config.toml
hidden_size = 512
n_experts = 32
routed_scale = 1.0
balance_loss = 0.00955
balance_bias = false
qk_norm = false
parallel_block = false
learning_rate = 0.00823
schedule = "wsd"
batch_tokens = 131072
max_steps = 8416
Below are experts of layer 2 (counted from 0) of a mixture-of-experts language model. Rows are named router (the router's row for the expert), gate (a neuron's input weights, with its number), up (a neuron's input weights, with its number) and show model dimensions 256-319. Each number is 50 + 15 x the weight over its row's rms, rounded and kept within 0 to 99.
After each expert's rows: "comes after" lists some tokens at least twice as common just before its tokens as in all text. This comes from a sample of Wikipedia text that the model never trained on. Tokens count by the router's weight.

# expert 3
router:55 66 70 69 55 55 53 53 33 55 45 54 46 64 64 51 48 63 49 66 51 66 56 56 55 46 57 26 59 34 59 46 47 59 71 63 73 48 54 80 44 22 69 59 41 63 23 31 38 55 35 46 44 68 47 15 37 75 79 50 49 54 44 52
gate3:72 80 49 29 43 44 52 27 69 38 57 42 34 56 29 49 82 70 62 58 39 47 40 45 48 67 42 83 65 43 33 43 37 50 44 65 64 53 30 50 28 64 52 22 74 68 66 50 52 60 67 60 58 77 26 40 73 40 53 49 45 67 44 40
up3:59 60 51 18 62 45 46 33 49 49 61 44 38 50 57 41 50 32 43 62 77 54 63 68 76 46 64 59 34 70 46 40 52 58 16 36 76 64 47 51 53 51 32 44 47 67 44 31 61 46 56 87 56 65 60 31 71 59 32 52 55 21 43 19
gate4:51 48 36 78 48 48 66 54 40 46 20 74 52 63 29 44 16 33 62 54 29 46 45 39 59 35 81 65 73 59 46 40 58 49 81 21 56 98 50 60 56 67 44 61 26 35 57 31 29 81 34 39 43 53 48 47 63 53 32 62 41 26 26 60
up4:28 49 60 60 66 56 44 67 33 30 42 76 50 76 16 49 33 41 42 57 47 33 43 48 39 56 57 79 81 45 54 33 53 72 46 39 60 64 52 56 52 51 44 66 25 56 45 31 48 54 54 61 34 39 56 41 32 70 45 78 27 48 41 64
comes after: "\n", "==", "le", " ==", "===", "e"

# expert 13
router:49 64 46 17 35 62 72 32 46 38 50 34 59 51 37 38 43 63 48 32 42 36 37 45 45 72 45 54 53 21 59 29 44 71 42 83 45 52 57 46 46 42 59 55 56 65 48 43 61 54 29 82 46 45 60 00 36 53 52 51 35 58 28 07
gate0:75 83 53 04 58 40 46 64 65 37 42 25 46 45 37 72 56 42 59 41 22 57 46 28 55 61 24 15 42 50 41 62 38 60 30 50 40 54 42 59 48 46 51 75 30 55 66 56 85 75 33 55 53 34 74 46 29 27 44 73 49 36 51 48
up0:37 55 60 32 43 30 23 60 44 63 51 51 56 28 49 41 55 58 41 54 27 38 70 43 52 47 46 38 44 31 81 47 51 35 28 46 29 36 51 44 51 50 74 40 35 72 50 56 61 54 18 62 73 24 40 44 43 40 47 59 52 47 47 37
gate1:71 53 39 57 52 60 52 63 39 30 49 51 56 76 65 64 72 64 31 26 02 54 48 48 72 42 45 39 65 22 42 55 62 46 62 39 31 50 62 43 34 39 48 65 66 44 47 47 44 13 34 53 75 70 42 78 59 42 21 72 58 87 76 62
up1:35 49 48 57 40 55 45 48 22 32 55 59 60 58 60 54 82 51 27 46 41 72 55 68 91 65 74 52 50 09 37 58 43 55 63 69 28 90 38 33 46 57 31 37 93 42 31 52 45 33 33 42 43 54 44 72 71 49 53 71 56 63 55 64
comes after: "-", " and", " to", "==", " also", " he"

# expert 23
router:53 49 43 59 28 59 51 47 56 53 67 56 16 44 65 49 71 62 40 73 31 61 51 79 65 40 38 44 58 35 58 36 35 48 51 35 68 48 50 55 29 76 76 68 67 51 56 53 34 53 30 62 50 80 43 58 44 50 30 59 64 58 56 46
gate3:42 46 53 74 47 56 51 09 53 66 21 68 65 53 72 60 60 44 43 53 41 85 48 50 51 42 38 72 46 58 63 64 35 36 48 77 30 72 35 61 21 71 17 49 60 42 59 10 38 71 61 60 62 33 62 62 15 43 29 60 18 37 55 60
up3:74 36 53 58 42 42 42 41 69 52 39 82 57 42 44 55 45 24 59 61 40 61 44 47 41 60 32 75 36 62 69 75 03 46 58 54 45 57 49 77 08 62 32 69 72 39 67 09 44 67 36 46 59 33 49 40 53 71 33 40 36 49 66 77
gate4:16 60 40 46 42 58 58 62 48 45 57 49 39 71 57 34 49 45 52 70 28 52 42 47 30 52 26 53 62 70 54 39 51 46 37 35 53 31 42 21 62 60 48 35 73 32 64 71 55 63 52 46 62 46 40 60 38 76 45 65 59 54 61 37
up4:52 38 70 41 56 67 59 65 37 60 38 58 21 65 72 32 55 62 64 53 49 38 39 39 71 46 45 47 47 50 60 60 25 32 32 26 66 58 32 66 37 62 48 32 48 66 51 49 40 30 37 61 51 56 52 43 37 55 33 79 64 52 55 55
comes after: " the", " ", " The", "The", " his", " St"

# expert 16
router:27 38 45 57 18 31 36 50 39 57 58 64 32 45 02 65 47 57 68 46 64 57 78 33 48 64 68 34 80 35 58 48 34 41 50 42 60 39 61 49 61 51 61 52 47 76 53 37 17 76 42 46 67 51 41 50 40 63 65 62 54 52 81 47
gate3:76 55 13 64 68 49 40 55 33 69 53 32 46 55 51 36 44 50 52 49 47 50 51 54 47 49 63 51 58 25 76 70 59 05 49 55 61 48 58 74 66 41 62 60 56 28 75 58 30 74 33 51 44 64 32 45 57 48 63 69 36 33 88 70
up3:79 29 58 47 61 18 24 23 27 49 64 65 39 58 71 37 35 32 54 48 46 24 53 60 30 57 48 41 59 09 65 63 38 33 43 37 84 58 56 37 55 53 52 74 32 76 70 26 73 73 59 60 32 73 52 52 66 42 45 45 66 58 75 66
gate4:32 28 81 48 63 47 40 36 44 30 43 20 50 51 53 56 60 39 52 46 45 50 49 60 34 49 54 34 47 37 35 67 41 42 25 47 27 25 81 53 45 53 58 70 37 47 52 50 56 59 50 56 69 08 32 51 59 49 46 30 53 86 61 43
up4:68 55 73 69 29 66 41 34 41 41 35 66 55 56 30 64 51 39 56 43 36 55 65 73 59 35 55 60 51 20 50 77 34 35 41 39 61 27 51 49 51 63 57 41 68 37 53 40 44 32 65 66 57 38 43 55 30 83 48 12 48 50 81 36
comes after: " |", ".", " =", ")", "==", " c"

# expert 22
router:32 41 65 40 57 56 54 45 44 55 66 59 48 34 49 29 61 50 20 39 47 53 99 53 54 43 62 30 39 37 47 28 45 84 22 35 61 42 42 43 58 54 63 55 40 57 57 55 80 62 53 68 37 64 78 47 35 73 50 34 35 24 47 40
gate0:54 51 43 39 34 66 52 30 37 19 49 36 51 40 57 57 47 69 42 52 72 39 57 47 43 35 40 51 70 76 52 55 44 63 60 45 50 31 42 80 39 55 59 66 48 48 62 46 42 30 22 48 27 30 54 45 31 58 12 47 81 51 28 44
up0:62 64 29 37 37 41 65 14 46 52 33 53 44 17 58 38 25 48 48 73 53 54 33 41 64 70 42 55 46 74 61 33 70 35 56 61 63 35 46 42 65 56 36 72 32 30 53 36 68 42 43 37 36 60 51 61 48 53 40 75 65 41 46 52
gate1:39 45 52 28 71 54 39 64 27 44 28 27 29 66 25 37 55 46 37 24 60 56 68 64 25 41 48 91 13 51 52 48 31 58 63 51 36 58 31 65 70 48 56 54 66 20 40 30 38 42 48 50 34 67 55 59 42 44 60 60 63 61 47 54
up1:52 24 53 32 79 28 56 35 77 69 28 41 59 28 27 23 63 55 37 22 46 60 58 41 40 39 41 66 46 34 52 42 19 50 57 32 54 49 50 59 41 72 65 50 66 25 37 47 50 42 23 33 38 31 41 65 30 51 67 39 76 43 48 63
comes after: " is", " on", " as", " with", " K", " of"

# expert 4
router:29 63 33 28 17 41 47 55 24 44 50 29 35 65 58 58 64 55 57 32 17 51 21 72 34 34 52 26 43 87 57 46 36 56 43 86 47 46 43 53 40 59 54 60 87 81 40 21 73 60 38 45 58 48 60 37 28 64 50 58 67 43 61 43
gate0:48 30 41 70 35 57 44 84 19 57 61 38 62 40 39 49 45 40 34 45 72 56 58 60 44 43 40 53 57 82 35 40 64 45 59 39 67 74 46 44 53 44 44 58 54 49 36 46 45 48 36 71 24 32 64 74 39 63 34 22 40 52 76 28
up0:54 31 45 60 27 53 34 70 54 51 57 46 35 40 40 51 32 63 42 51 46 38 67 37 26 60 31 75 54 84 56 43 70 52 54 50 58 70 45 29 40 63 25 52 42 63 63 37 44 53 29 66 31 40 62 68 34 59 26 67 39 55 93 54
gate1:64 33 39 30 37 67 52 49 56 32 52 42 53 76 55 39 10 63 56 23 77 59 36 65 70 33 63 43 48 75 54 87 84 58 35 60 54 59 37 74 33 53 32 60 39 60 21 55 53 35 50 56 74 66 68 56 59 21 32 61 38 36 26 58
up1:35 48 56 68 37 44 53 75 57 53 33 46 57 65 46 46 52 71 44 34 71 74 45 53 49 30 63 51 47 61 74 59 73 52 35 50 77 68 50 68 41 57 67 52 36 71 43 44 30 22 65 72 72 56 80 63 68 39 57 49 39 69 52 64
comes after: " |", "|", " C", " T", " P", "T"

# expert 0
router:40 29 37 53 53 40 36 21 46 27 43 49 24 64 44 44 63 52 40 13 17 44 72 84 28 56 66 55 46 57 68 52 45 74 63 44 51 67 44 50 49 24 37 69 70 51 49 60 65 68 26 71 52 43 91 66 35 60 52 53 60 62 54 55
gate106:52 53 55 61 50 93 67 40 63 56 50 70 35 47 67 38 69 44 87 50 33 56 38 33 89 40 47 55 57 51 53 58 37 44 44 31 46 70 42 39 46 62 69 64 28 36 42 36 53 59 40 64 34 60 17 42 50 61 62 43 72 25 39 53
up106:52 44 28 82 55 89 59 28 74 60 52 56 56 53 71 46 54 49 50 43 57 50 64 35 55 41 31 45 52 39 66 62 64 58 51 51 66 58 46 62 57 22 51 60 37 63 33 22 52 56 33 61 49 62 38 68 44 94 39 46 46 46 86 60
gate107:66 48 37 46 51 54 35 70 43 39 60 50 29 45 75 53 53 58 66 45 71 42 46 51 78 67 47 42 33 31 47 55 58 69 53 87 88 59 20 38 22 60 42 53 29 61 48 46 47 56 86 80 53 67 37 39 39 30 36 31 59 63 50 64
up107:51 38 32 21 41 42 29 30 65 72 53 66 63 41 42 31 72 30 36 64 29 51 56 48 46 38 46 40 54 64 49 62 58 56 25 46 54 44 46 35 29 48 58 57 48 31 55 65 41 45 76 47 41 55 22 54 24 42 50 16 70 37 22 44
comes after: "\n", " a", " A", "A", "3", " Born"

# expert 30
router:35 48 33 44 47 80 79 35 21 69 31 57 25 59 65 56 39 69 30 61 39 42 69 55 19 39 73 68 53 38 50 28 33 48 37 69 47 50 72 44 58 39 49 64 28 66 48 34 53 70 49 51 63 56 77 33 55 42 25 35 30 51 53 42
gate0:57 51 25 35 60 37 49 53 52 54 35 53 63 54 42 37 46 70 74 38 61 26 64 50 47 36 82 35 58 52 38 40 59 37 41 43 43 41 77 35 30 60 20 62 73 55 66 51 56 68 43 37 65 53 37 61 56 51 78 39 65 45 61 47
up0:69 43 40 57 38 43 49 58 63 56 44 57 66 41 73 46 40 77 57 60 70 29 81 26 22 38 37 35 47 27 39 52 53 38 34 45 49 31 49 47 34 40 14 53 62 60 71 28 29 47 54 43 83 57 50 62 58 49 69 28 53 40 56 50
gate1:54 46 40 59 39 43 58 37 56 46 54 66 61 50 32 40 32 55 56 36 54 59 51 70 37 22 45 63 32 20 24 46 51 28 46 33 39 25 73 53 37 45 60 63 49 37 67 62 72 47 37 48 74 41 41 50 52 26 39 48 55 84 35 61
up1:33 62 22 27 58 34 78 23 50 71 71 70 41 39 51 76 70 69 55 27 36 71 42 54 63 47 38 57 32 31 54 41 70 44 63 24 44 34 62 64 31 65 51 56 66 51 49 57 61 75 50 39 54 42 09 62 48 39 37 23 41 55 53 44
comes after: "s", " was", " is", ",", " were", " are"

# expert 17
router:28 30 68 64 32 39 48 48 57 68 57 78 27 75 39 49 46 50 45 68 64 42 32 53 71 43 72 47 44 31 47 32 29 46 58 49 74 44 65 56 58 38 62 33 48 52 67 59 39 67 51 31 52 59 44 43 40 46 49 33 79 31 60 37
gate3:50 55 35 56 55 53 61 74 31 73 62 37 60 27 82 73 26 35 78 34 69 55 49 37 54 51 55 45 34 32 53 72 48 60 76 82 55 44 54 41 45 50 59 58 52 55 54 22 53 65 51 43 32 49 34 53 45 32 55 63 71 45 61 52
up3:29 42 41 60 67 42 22 60 51 44 39 44 48 28 74 57 56 34 74 43 57 79 53 51 50 54 32 37 49 54 69 35 38 75 49 59 41 47 62 25 59 39 80 53 56 58 71 25 65 44 62 61 28 60 48 62 69 47 64 41 63 55 61 57
gate4:31 47 66 71 36 56 35 22 14 44 48 36 51 49 49 47 68 34 27 51 48 54 29 70 71 39 80 53 68 57 36 45 54 36 31 58 44 81 79 46 51 57 69 28 51 56 38 48 41 34 73 74 41 33 28 40 60 67 43 70 59 62 59 44
up4:58 04 31 37 59 68 37 51 12 44 52 38 41 59 41 58 46 29 28 46 40 32 29 37 59 38 52 36 64 43 44 37 31 34 46 90 44 55 69 46 60 59 73 51 41 56 48 52 56 34 59 67 44 37 27 31 66 50 40 70 41 51 66 24
comes after: "0", ")", "3", "4", " —", "5"

# expert 20
router:32 86 26 37 36 42 55 64 39 59 24 26 27 46 66 45 67 45 42 67 39 65 32 45 59 49 60 29 54 35 50 41 16 61 36 79 53 65 51 77 68 22 62 87 57 50 52 54 38 40 53 33 72 68 48 47 00 52 20 29 55 35 67 35
gate0:39 67 69 30 77 55 55 57 46 34 73 52 65 23 47 35 34 63 21 73 78 88 67 49 52 42 61 66 38 50 57 40 71 58 38 46 75 20 56 57 62 59 53 25 29 56 22 52 40 29 44 64 60 67 66 55 49 51 79 42 38 49 43 44
up0:54 75 65 50 82 49 59 45 50 57 77 48 36 31 49 51 32 42 16 82 36 68 57 55 40 45 70 40 49 36 44 31 58 65 49 54 27 33 60 52 45 43 70 32 42 70 37 16 32 13 73 66 62 72 47 66 58 54 36 65 49 37 54 71
gate1:49 53 56 51 23 29 59 53 44 55 73 36 39 77 51 65 60 40 53 62 75 68 59 15 66 47 48 43 37 46 41 41 55 60 53 40 52 38 63 59 64 44 39 52 65 49 54 63 67 52 80 80 63 66 59 37 56 45 47 32 26 50 47 49
up1:42 38 64 53 34 26 61 70 47 61 63 37 37 93 72 47 37 46 25 32 67 48 31 41 53 34 70 40 56 51 67 33 42 42 56 33 45 43 35 41 67 50 41 66 55 43 47 48 61 42 54 65 50 68 48 46 55 64 39 51 47 52 41 49
comes after: " of", "'", " in", ".", " to", " for"

# expert 1
router:64 60 73 58 29 58 72 53 71 66 77 48 41 68 68 45 67 57 31 64 58 58 61 42 39 59 44 33 62 42 50 30 65 74 72 54 63 48 56 41 56 32 58 65 76 66 63 45 68 57 54 37 57 47 56 49 71 40 41 38 59 33 32 35
gate3:50 68 36 36 51 55 43 33 59 77 39 67 64 43 59 39 59 71 57 53 45 60 75 47 41 35 60 60 48 41 41 46 60 37 43 38 58 43 28 42 53 67 87 49 63 42 70 56 46 46 25 51 74 41 58 55 36 31 25 40 43 38 30 23
up3:23 52 68 39 06 72 70 64 38 47 83 49 38 61 44 58 45 43 48 36 57 45 61 51 66 53 37 33 54 56 03 33 59 56 72 24 57 70 52 55 58 73 59 47 69 51 58 40 40 48 48 50 54 27 66 62 44 50 62 33 55 81 30 40
gate4:78 46 59 47 58 42 61 49 46 18 64 32 49 48 58 50 50 56 43 24 38 83 49 44 37 40 88 74 38 47 69 44 34 46 46 52 50 49 40 54 51 45 57 04 29 59 56 46 61 25 49 52 53 28 47 88 72 41 48 38 52 35 46 30
up4:77 40 66 73 64 37 54 60 55 11 36 47 41 54 46 47 48 19 26 25 55 54 43 44 31 61 57 77 33 29 78 33 17 39 38 70 58 61 45 45 35 65 17 37 51 49 47 47 46 39 58 18 58 33 57 58 57 66 41 37 63 33 40 29
comes after: " in", "\n", " de", " In", " De", " to"

# expert 24
router:53 34 81 21 42 49 46 45 33 64 64 91 20 49 69 54 47 60 39 48 61 39 79 52 63 47 65 27 54 74 55 54 35 39 37 40 55 40 73 68 59 40 73 55 60 56 65 38 39 61 68 75 55 68 71 48 38 67 53 38 42 74 76 76
gate25:41 34 81 27 54 32 65 62 28 22 45 44 33 36 63 50 62 32 21 48 46 65 42 54 34 27 63 31 60 54 64 44 34 61 53 56 39 76 60 66 58 46 32 38 68 33 42 65 33 45 39 29 65 64 73 51 27 00 74 44 70 53 84 39
up25:44 38 47 41 33 46 40 41 60 54 46 55 40 61 24 63 53 29 27 37 37 81 56 37 63 52 61 53 40 55 62 30 28 33 55 52 37 26 81 37 64 51 35 26 56 32 24 39 28 62 61 43 84 23 53 47 49 44 47 53 16 32 33 30
gate26:44 54 65 49 48 34 58 72 58 23 29 41 60 33 36 55 55 61 42 78 34 56 31 58 68 62 47 78 54 43 43 61 48 33 53 17 67 62 52 52 28 35 47 61 70 29 36 42 37 59 50 47 47 57 55 39 67 42 24 33 64 51 36 79
up26:45 72 60 61 45 33 41 48 36 23 65 49 49 50 29 65 63 41 55 53 44 40 47 40 49 76 66 63 59 44 49 54 26 21 31 10 38 75 57 49 49 31 26 64 64 52 29 45 68 39 64 32 37 62 58 29 44 59 54 55 62 31 44 89
comes after: "s", "6", "4", "3", "5", "7"

# expert 26
router:41 22 53 43 12 26 59 71 28 59 32 84 30 50 39 56 49 51 53 44 19 45 40 86 32 44 40 38 61 47 42 40 53 57 57 39 75 37 63 50 56 52 69 69 49 52 63 51 40 43 50 39 68 72 58 41 63 64 36 31 59 73 54 49
gate0:23 44 40 61 48 78 54 47 64 62 58 59 69 76 43 43 53 29 27 58 42 56 52 70 19 56 54 54 51 59 68 57 77 34 23 43 54 83 34 64 51 60 48 72 23 40 72 60 81 62 65 59 60 56 41 55 37 47 48 49 31 42 47 38
up0:34 69 42 48 45 61 43 41 78 67 61 48 51 79 26 35 51 33 20 64 37 53 57 80 29 54 55 51 62 35 54 66 71 34 47 56 46 74 49 53 62 57 32 75 20 33 69 61 68 53 54 50 59 58 55 65 38 64 55 61 31 44 59 48
gate1:71 48 53 48 78 38 68 66 59 36 52 34 62 59 28 26 57 45 55 48 21 45 40 61 56 30 60 63 51 70 66 30 71 71 96 39 76 46 69 48 64 83 69 38 43 48 52 52 49 56 36 17 63 45 51 49 03 66 30 58 64 24 52 28
up1:64 51 45 34 50 44 67 71 50 55 46 28 57 57 46 41 48 51 55 42 48 42 22 68 59 26 47 51 64 64 66 40 57 52 86 57 38 49 57 40 54 56 73 30 19 42 50 57 54 48 62 25 48 40 55 69 19 46 24 29 64 39 49 37
comes after: "1", "2", "0", " ", "9", "8"

# expert 12
router:49 56 71 24 46 54 27 46 30 41 43 49 57 54 46 42 41 47 39 64 52 55 43 32 43 28 34 28 64 62 56 37 28 65 63 31 48 55 29 36 38 49 50 65 47 90 65 36 62 31 36 40 71 50 68 62 45 65 45 52 61 23 43 42
gate3:51 68 82 40 25 38 34 56 74 50 28 73 50 48 51 33 75 69 43 42 47 41 48 50 53 49 42 52 60 53 48 69 43 64 41 63 47 24 24 45 35 45 71 27 48 39 66 78 50 83 81 34 69 63 55 41 37 32 45 32 74 66 33 44
up3:63 61 59 27 41 31 26 67 59 55 54 38 42 43 67 62 52 53 42 35 50 46 42 48 76 39 37 63 61 38 54 78 45 40 19 57 74 33 44 43 29 50 68 42 28 38 81 86 36 64 63 47 69 66 51 54 53 47 55 36 73 56 40 81
gate4:77 37 60 81 41 74 40 47 35 20 53 72 69 64 41 63 39 52 64 54 57 50 26 30 60 30 60 63 43 50 58 64 26 57 52 57 29 61 49 36 41 37 59 44 74 49 36 45 31 61 49 58 46 51 53 55 53 60 49 16 20 25 84 48
up4:82 42 48 66 53 49 33 15 42 33 47 48 76 39 67 63 44 48 59 59 58 34 43 30 55 33 73 62 54 59 55 71 43 51 66 44 40 62 48 45 51 33 50 56 80 47 47 48 41 53 38 38 59 56 50 62 49 62 96 27 48 63 72 59
comes after: "9", " as", " I", " to", " in", " U"

# expert 14
router:66 29 69 30 38 54 72 62 34 43 45 44 62 31 56 21 33 55 68 52 36 51 70 44 58 44 59 48 47 49 46 27 58 37 32 71 64 78 30 31 26 54 68 69 64 84 62 48 53 40 31 55 55 42 54 55 34 45 37 37 37 45 47 37
gate3:82 53 30 47 36 57 16 25 67 59 51 59 67 62 33 29 46 46 40 29 58 22 46 49 70 42 45 43 59 83 73 49 65 51 47 35 47 44 63 59 75 56 45 42 51 49 58 70 45 52 51 66 44 47 59 34 45 48 56 82 56 21 50 59
up3:44 50 45 61 48 57 23 53 86 72 72 56 57 77 41 35 45 55 38 39 43 31 56 66 69 56 17 53 55 79 52 50 61 72 42 57 56 55 72 67 22 40 44 43 49 62 43 68 45 53 52 69 46 42 66 03 43 51 48 96 47 36 39 37
gate4:39 89 66 57 64 12 60 60 61 68 49 44 56 42 89 34 37 41 53 44 44 62 71 26 32 66 69 52 44 59 14 05 31 59 62 33 53 21 40 66 20 27 39 58 66 44 35 15 45 30 48 55 46 78 28 49 40 23 50 43 62 55 49 40
up4:47 76 63 48 40 21 49 43 72 54 38 52 50 40 64 50 44 60 58 30 39 66 63 28 53 54 61 51 21 43 17 18 36 37 61 48 51 40 49 49 28 40 29 39 48 29 45 24 71 36 52 70 20 61 31 39 25 36 46 59 51 32 35 46
comes after: " (", " \"", "/", "-", "|", " L"

# expert 10
router:61 51 39 57 48 29 70 43 59 65 41 70 49 62 52 70 75 53 45 40 48 35 48 40 50 60 57 46 55 53 57 49 42 65 26 45 61 39 28 33 51 59 57 52 58 60 50 54 47 65 46 57 71 72 38 41 36 36 17 26 60 12 57 57
gate3:63 41 60 44 67 57 31 54 53 28 41 68 59 38 28 49 32 53 88 36 63 67 49 52 64 41 41 54 48 43 60 54 44 34 29 42 48 67 66 42 74 58 48 40 42 47 68 75 60 56 63 30 47 51 51 64 47 41 52 28 70 50 50 39
up3:53 44 66 61 67 44 28 52 78 37 37 56 60 20 63 51 45 58 59 51 65 45 59 39 63 36 53 50 41 37 60 28 70 35 40 30 44 64 56 59 78 69 71 57 54 62 65 62 17 52 50 33 64 31 69 60 35 24 80 16 56 27 48 27
gate4:58 60 46 34 82 62 69 65 49 51 45 54 33 55 60 78 57 59 31 48 18 52 52 19 40 61 70 45 40 47 62 48 56 57 75 37 12 57 50 49 51 61 56 58 52 45 39 16 26 54 57 61 43 51 57 52 44 60 40 64 54 38 87 67
up4:69 74 51 22 58 51 60 49 45 52 54 49 42 68 33 44 62 36 58 43 41 41 74 42 74 57 69 33 17 47 52 59 74 61 89 50 47 42 57 60 38 67 38 74 40 64 13 28 62 90 60 59 24 41 56 39 64 60 43 67 18 37 67 49
comes after: " the", " N", " The", "N", "ed", " Ne"

# expert 29
router:28 51 56 56 30 53 50 45 53 41 45 65 49 55 51 38 28 65 36 37 19 65 63 62 43 54 37 20 69 29 73 36 49 28 41 28 81 47 58 52 55 29 66 51 46 84 63 54 54 78 44 45 58 28 51 56 47 73 45 46 33 44 62 52
gate0:34 56 59 58 43 30 45 43 49 71 65 69 70 38 84 38 53 41 48 56 34 59 49 12 56 40 60 47 59 51 30 46 73 35 40 48 50 46 43 22 40 55 65 61 62 76 52 43 50 45 69 35 72 28 72 74 49 74 47 28 78 68 71 32
up0:17 34 72 15 53 30 46 59 37 36 62 30 62 21 58 51 69 48 60 65 46 34 52 66 54 39 70 50 51 64 44 68 57 39 51 52 43 40 54 42 39 48 64 26 63 61 58 71 59 51 33 48 55 28 66 72 59 82 33 37 65 63 82 28
gate1:39 39 58 36 68 66 47 69 59 59 53 62 46 42 66 80 57 63 44 45 49 51 38 61 71 28 66 73 51 29 29 52 53 60 42 28 33 39 59 59 57 43 47 74 75 33 56 48 56 57 60 67 46 48 61 44 41 35 60 36 52 48 74 31
up1:62 40 55 38 49 59 40 60 56 40 51 69 49 61 51 67 35 59 48 64 51 45 41 27 50 57 60 32 50 29 39 56 38 46 59 34 39 48 46 60 52 34 52 69 48 47 49 55 52 57 48 67 39 50 54 38 47 33 86 16 52 52 58 44
comes after: " ", "1", "9", "2", " S", " F"

# expert 27
router:43 28 63 26 36 46 62 31 32 59 40 45 46 15 46 61 59 82 27 63 43 24 76 59 46 36 74 23 41 54 74 40 57 55 57 86 38 44 78 53 08 56 66 47 54 62 42 50 72 57 53 43 51 54 62 46 19 38 65 47 38 65 67 13
gate0:78 55 45 28 41 55 63 64 67 69 67 53 27 48 50 40 46 32 44 52 40 28 42 32 61 40 74 63 53 63 46 37 61 39 64 38 32 52 74 56 69 55 74 48 44 36 97 76 59 39 45 60 38 50 34 51 29 38 60 67 23 27 23 41
up0:53 43 20 32 45 66 42 69 48 76 73 63 45 44 48 54 54 41 50 38 12 44 28 17 53 60 41 30 44 65 65 47 81 33 62 56 31 54 51 79 32 40 75 33 50 57 65 65 50 38 46 56 46 45 63 48 35 34 46 71 55 10 25 59
gate1:34 52 42 78 52 58 39 34 50 59 70 60 64 74 39 43 47 71 42 61 61 52 57 65 64 29 20 23 39 50 25 21 31 53 54 46 38 38 58 50 73 66 70 25 34 23 59 52 66 57 54 73 58 29 66 48 40 72 52 49 29 46 45 36
up1:44 67 67 62 77 61 33 52 37 41 72 62 52 33 53 49 59 40 36 61 45 68 46 77 57 36 12 30 44 35 56 30 57 57 49 38 38 45 65 60 46 65 83 44 40 37 50 49 85 50 51 43 38 30 64 49 42 32 57 55 54 46 43 57
comes after: " ", "-", " \"", ":", ",", " of"

# expert 6
router:17 37 55 43 19 55 38 42 57 43 62 62 57 27 22 40 76 60 35 60 30 31 52 66 43 29 45 25 49 39 38 63 48 59 63 34 68 53 52 51 23 63 49 55 43 85 53 43 60 47 28 80 55 66 73 51 40 83 38 55 52 25 77 56
gate22:47 28 90 40 44 69 36 55 36 84 59 37 56 23 36 44 43 48 64 22 56 45 36 11 35 65 52 54 42 59 37 51 49 71 76 34 43 38 69 28 13 44 46 65 35 50 71 76 31 66 42 59 64 45 39 68 62 64 30 33 41 55 62 47
up22:56 41 68 40 32 70 43 46 27 78 42 27 50 39 30 35 35 38 46 40 56 36 55 32 58 72 59 76 26 41 29 55 35 62 61 31 47 16 87 50 03 52 44 80 66 58 71 59 36 50 50 46 34 45 42 39 48 58 52 56 46 32 56 35
gate23:49 41 37 60 28 29 30 58 57 49 51 60 53 59 66 56 65 81 30 63 48 52 53 50 40 72 50 53 38 47 52 45 65 80 45 60 65 61 45 62 29 49 67 49 61 60 23 38 47 45 45 53 63 51 54 68 52 37 62 64 43 55 50 50
up23:28 44 43 44 19 36 53 77 68 47 54 52 39 58 83 62 86 64 57 55 57 68 46 53 31 52 49 56 28 50 47 56 62 75 43 66 59 72 41 55 38 14 72 33 58 71 34 31 51 52 34 44 55 56 49 62 63 43 55 60 47 59 37 55
comes after: " |", "|", ",", ";", ":", " W"

# expert 5
router:48 34 61 44 40 41 60 53 50 51 32 56 13 65 34 56 77 46 62 54 10 12 52 70 44 66 88 42 58 63 42 51 37 75 71 80 57 60 61 44 47 53 62 43 75 33 54 27 45 47 45 22 63 74 57 52 45 45 45 52 51 59 40 50
gate0:83 37 66 64 51 20 80 54 42 51 33 46 49 65 55 44 53 56 55 66 67 50 54 31 49 41 26 43 69 62 33 13 48 32 36 58 53 48 35 41 36 69 51 25 55 52 46 41 53 40 63 41 64 56 56 49 29 37 30 42 37 41 68 35
up0:77 32 62 53 30 43 55 40 47 49 60 37 58 57 57 23 14 71 58 69 84 52 58 29 63 58 46 62 58 40 51 25 62 41 43 65 47 36 48 60 32 66 44 37 60 39 49 21 36 39 84 43 37 46 55 58 34 41 59 37 26 36 46 49
gate1:35 59 46 45 37 71 44 26 54 52 61 54 53 37 38 57 62 39 47 42 57 60 39 55 41 31 48 43 57 44 55 65 49 54 60 24 42 67 59 78 72 36 50 24 44 28 51 31 41 46 62 76 50 46 64 37 42 45 58 83 26 40 27 60
up1:48 50 47 52 29 38 66 52 45 40 91 78 19 58 62 58 45 37 38 49 57 52 43 49 47 41 54 49 88 68 82 71 50 64 72 40 33 56 70 43 24 45 58 55 56 50 68 32 47 46 42 77 61 66 52 32 49 46 65 47 30 45 37 45
comes after: " the", " a", " an", " A", " his", " first"